Experts of a small language model: width 128, 160 experts in each of 12 layers.
Below are experts of layer 7 (counted from 0) of a mixture-of-experts language model. Rows are named up (a neuron's input weights, with its number), down (a neuron's output weights, with its number) and show model dimensions 0-127. Each number is 128 + 24 x the weight over its row's rms, rounded and kept within 0 to 255. Numbers have three digits each.
Before each expert's rows: "mostly gets" lists some tokens that are sent to it at least half of the time. This comes from a sample of Wikipedia text that the model never trained on.

# expert 141
mostly gets: " States", " Japan", " China", " London", " Australia", " France"
up0:166098131118109149119143121138127128126137125121148138130117084143124119144103138156169137072085117148142102122147108133159153110134110126152134113118144159140093135139140123146111179129150137176132068150109104127091124133128156135103153097124094152134124203107127141161097155122126155117159075127109157157130072076120135115139139110147122152147173109136143128117088165156143174124126
down0:148141125164134132131132130138115087084137140114145088129137073097138122146159131117119147078119102093101127126134149142114097094137147121156126173149150128155172129162111107087125130135153064115102097102116178156117170155137119150116127129132132125117140139150147127118125077139115165148090140140111101134162091172134160156139145089133101154160126135159171144157133119118125077109116

# expert 118
mostly gets: " Born:", " Coordinates:", " Died:", "°N", " (aged", " Released:"
up0:125104146122145128090140099154166148117117123097139156123113139114114111138109119124107134164120124127147119153179112100145169093145122136107145124118136125139111130132156084161153115121155158137136113143079114145148121097120091157124166147091138130148127179115156112098154141091133135175077149135139166103101134110087130120172076111156086129091128120108109110076137111118158173169139
down0:133112058118081134144102123144125160102087125163135125096147167123105143140116130198132157129114161131150138166094127143138120135095090127128148117128143137152135154139141095148165147125092110122079159064110145110131150096117091158115135142110161138161107103120169149183131100112158114131100110135120145106141130128150133121159117156118151130087145090157146108089137144131128127118133

# expert 116
mostly gets: " in", " during", " throughout", " within", " across", "In"
up0:131117130096156187150131129122127156175116160122129128133112147141147118088100094126139117154112165116101103099175145137157091122174156097115155154147181110088131103125176120112171127145107099147129153138078137133070147115100134159116137127108121113154144109121164154127169098154097134114110144109134154113095094143117155140136119152135111087121104131112100157105103130098133098143137
down0:127127114137087105119139146138116082129138137113092160083153159177159142052144135154141158092145097136138177086131104130112151098151153103152121156109124141130102131168124148131138126135120159164109122130162101091130130128102094152177145137110120144134146128134075119109150190113108116109124142143146184142124136154134116123156118133120149130145176121119109144150108133165127155149153

# expert 67
mostly gets: "′", "°", " (age", " (aged", "^{", " 3:"
up0:131120141170086111123090075118119127128126144097096120140103173092157151100102190125143108126113135141136123138135138100165132150130145172152100127133139108156088157088125133152130206112156087144117093132148181127135141129106133151119127111104134160132130125131128148170167128145130119128084131138140131109118134102134100161159114157133114119114110137094134143076151116166154079131139
down0:116113135119162140123172167121103117088066134166132155090137122133144138131109126128168125112145120107124096131116114131135135104099136124146151089162122078138134151150182133119144139130125148128139106137145069128161112169119129130120147118131133132145134119113135065154109131141113139098147143140150101038152111169150110110106118111142126122139082117105120143140178136080121175118108

# expert 107
mostly gets: " took", " using", " get", " take", " gave", " making"
up0:120093117123154144113142079160134112120127118093128131130129132136130119165118099168126095150052104122064094101160083129145128136147137126180124134104093153158131145199123158131095163100136110130135129137124118095107148090117111126128138133150183108166131133118170157140157108118173165152110124138121124097130119134142118165163139140156139145128118123158146121118162165130105137132132
down0:120103147113125120110093131117131159102105105112140156149088073123178141109123088115109163156124138129171134138120155199149174106116190146135112124089159144144098128126113092133141097121142149141121092112169102092169088131149123134105102117116131124148131113151113115125148073137091145123150148124123136145139134151177113110117143100088119127149103148135099138125122123153176154119105

# expert 20
mostly gets: " US", " II", " (US", " States", " UK", " U.S."
up0:088093143127130138094133141123151125178108085089161121122149148139132114103143130114137137072078114138107144152080110121133164161101058145132141168124120132116135168123149146105104145137125104126106080158141157123143137123118106108076131096117152134157149116114104111161104148144137162104116104096142111158134151183090123153149128141119136108121160130136126121098114149139094172130163
down0:144111135109114103153132122141137115102151122161134108112133100131128126093146080132129101162128121118115109140104111147157147103144113138141143103132121108190142127119104102185126140126099134150094114122184119117130143124099149164118119130126145135100099168145153155142125104188117079126155154132141139111139147154130101126166184154171150186157175143138109154112096123185114117103109

# expert 137
mostly gets: " about", " approximately", " around", " Despite", " than", " despite"
up0:111141142158132138085135110128150161143149090146119062128172091149123121115120092170123096137120137094098116139136088183093084152104081111134099134094109125137119122133133126126102143147147148133134111172154145156128128111119158078158158108132133144125127083163133115148087111109156182130159129118160143100135146116127112115141114145074119096118130133151121143169124180134136131146131
down0:130138189172155130125133130133106154103145147142113100154111160187126106184159122111124089095136101114134131141120136105176100111127142143128129134124140152106138085185101146136140119124111167107119139133110060116103097139094113088103090125127135124120158118123070117125126106134117132108130128104163112152119138143186108088096128134110097128096119144116106140118161114104116126126085

# expert 99
mostly gets: " Court", " court", " government", " police", " Parliament", " church"
up0:133149119092159187147124108161146094109132118087151144143129132163095125142127143105101108141154106144066107113160162123195135131137115142138171146145125103167126120115091122108103166140163131127109113090095143148075093107110150122108104108148130119168102127166144149116151160114156129156132160127095154127115169137136141125100141112121139133172119140148100153137155118136172154128113
down0:149168170153160117151117130153140139118141152136136118145185128153116117108138146104110120157130118132168156154096132102137132122139137125168160120154072145137093156085110130113108140157074133130161078149122132123129149144129155146128117133167140127159102124110127155154173132144064104135084129136182155122120117109095145158177115145144135144124123143088142123106114173091147105105123

# expert 121
mostly gets: " out", " up", " under", " over", " back", " off"
up0:156142147134141144134107157162153152141146074047117084111111111113102112148137129126139099134132101153149104142128117100127136123142122170117143137095166112096120132122145137160165141142156131118141115158153141159146141066117135107087149117128130135157143150085101116130122124107132112134123131102108159112121137127104141142125052118136138077108109159169144117169115135156173105177125
down0:121101117094147142153144114181108147180144075152132119124103168146159134165101096138115115115122153141122091089109145079128130139100155129126136131119103170101119112172134127156119181171115132052094147127116146129125106130123104108144112117181102141117121123161145092128149134145139102132169121138098134131148160152159114132154141141102134103137129181118140116109129148157158127148151

# expert 66
mostly gets: " For", " for", "For", " Of", " of", " (for"
up0:102100107097139145137107122147090123161146124117105110090159120084129109064109123134112101095161110130154133104126125140081110108145123140129159169093118152161111103149138100134134129153172127163086144120086093075165127141105143081143137127135098087159095087144160125145091139122109163133149102119119162132140124114143148107104143151123126132146172138116117122132160156114125129090157
down0:169125118159125145142147124122135145111106127093131085136149137126118133097138106149119094175127102103140129108150166115132158152065101110110133110167188124142103146115122098094108093120112095115123112104155101144140136183108107121124115087106069114121119145117111099143161177106100122145099129146160096144142153113153114136094157087110085129110137149130153141117112151111130178117109

# expert 25
mostly gets: "p", "m", "b", "-m", " cm", " part"
up0:138114110077126164122144139116165120107131095090075115126131083099112101081157136157119100163135158130155119111140127131156131121131134166120124117143109089141114117108132106125154149116105156105133107120128084125150188079144116086154139126160131091108155100128142090097104098114108150148126120128130162148079141139129137172174132132125123146116125107078139125120100126169146182106123
down0:135154129105104133154177120151124132086134091104124132112108124115125158119082144144149153126113167168139104117081118146148159112134132113139103149154130132161123120152132134150148182129157117096093090097092107127171149175114140122082141182115115130110137137123153114175175109093126093116103132094108107085143127118169136144122126098140141153163131156155147116179129128146124137107104

# expert 120
mostly gets: " version", " instead", " episode", " order", " name", " example"
up0:126152147121137136130129089163114169150107149138108137132122110152128157145127109120142111094147165140088088170090158087095146151127092130074106143131146158140105097106126135096131148141110099156181165099156134111137146125146122111093098104097090130155134096152123175109131169111107136168135119131141124145143136172109159085160136118126168134135165144118096139111116158160133132101095
down0:099100105157092108105174108071128101130094137136099160157128109142097100141106146152100110137132133144070143114116103133089145122107107157082147154150104097114104140149116096133108073130121112154089164112122112117110120094134138126133101107089115117100104126138145163138118117176138120157143150148152141116135116103132100136145141123129124068085125151129189102109104099148119111130109

# expert 142
mostly gets: " second", " final", " First", " first", " Best", " third"
up0:124152137153110124143085115177140156110159123082172124179149141168127124141146105105128094136150112105150104092129119168147118098108176139145140125098159125106175119114123108116125138118147141118139131088137152151116099087109147150127124126129078102139125114129144100166141110130154130132123086140137145130104166168154098166123126169136168135112150121098102145166085090118134125107074
down0:119120126136141128113118125113130126131123100119134151158130112092114115075126122092121071160082169110160116130125088155109120080142079147115145086149153143144120153153143124114122104097121104077107098090156080161129135113138153120156113119137144090136135144119122153135129128153132137111157093140147123128174051102131085137124124146159141166162161156116137141140104130125124132092167

# expert 139
mostly gets: " expl", " Re", " Medical", " human", " Communist", " Marine"
up0:129107132154131109121143125112118111138109122143130094175183119109099130088109104111135125075143094132150076159157105145131190135127128164146151133093114087138097141132139112105103107095136127161126200110112178113146151153173117099133095113121147117146108119138101141129151123156139165132118121140122153091121106109115119127178145118128157123101175136110121146141121160173139094116117
down0:181122109138151144129135119117121131142179118128159115114147161108158123134113106124161145137114138179132145103136105139121106106149136121121120124147098113127143155147139142125131152112114121121120144153087123113123131169139151159178091157128079079150125107128149116136095115095114147128133160117145163114166167124088134109130135092173135121070063163135140071080106133163145098137152

# expert 97
mostly gets: " 199", "–201", " 189", " 193", "–200", " 194"
up0:165122100135140089150126115113122125155149119099121093141103097152154137073157115168088121161127172156111113144154099098122144119121147120120124115108084132175125151120156152127133138100113106151166135152089147098100125130046099149150093132116090154120103143114130173143122149175127150125107133109141119131136122156114100092120141145163143108122176125128108087083145122128141102132129
down0:112102102113150109113159124100127121088096112135111053104135118139105148136190137127112165121124142107134116134148095121118130180147140103110121131089150110139133105121143144151183094125130115119098148182095152097120130093134121107124137143125133094115142127132119158079132146100126133110107130123101156063098158127094117132165101150110170148083099120168131133105105093108126132142119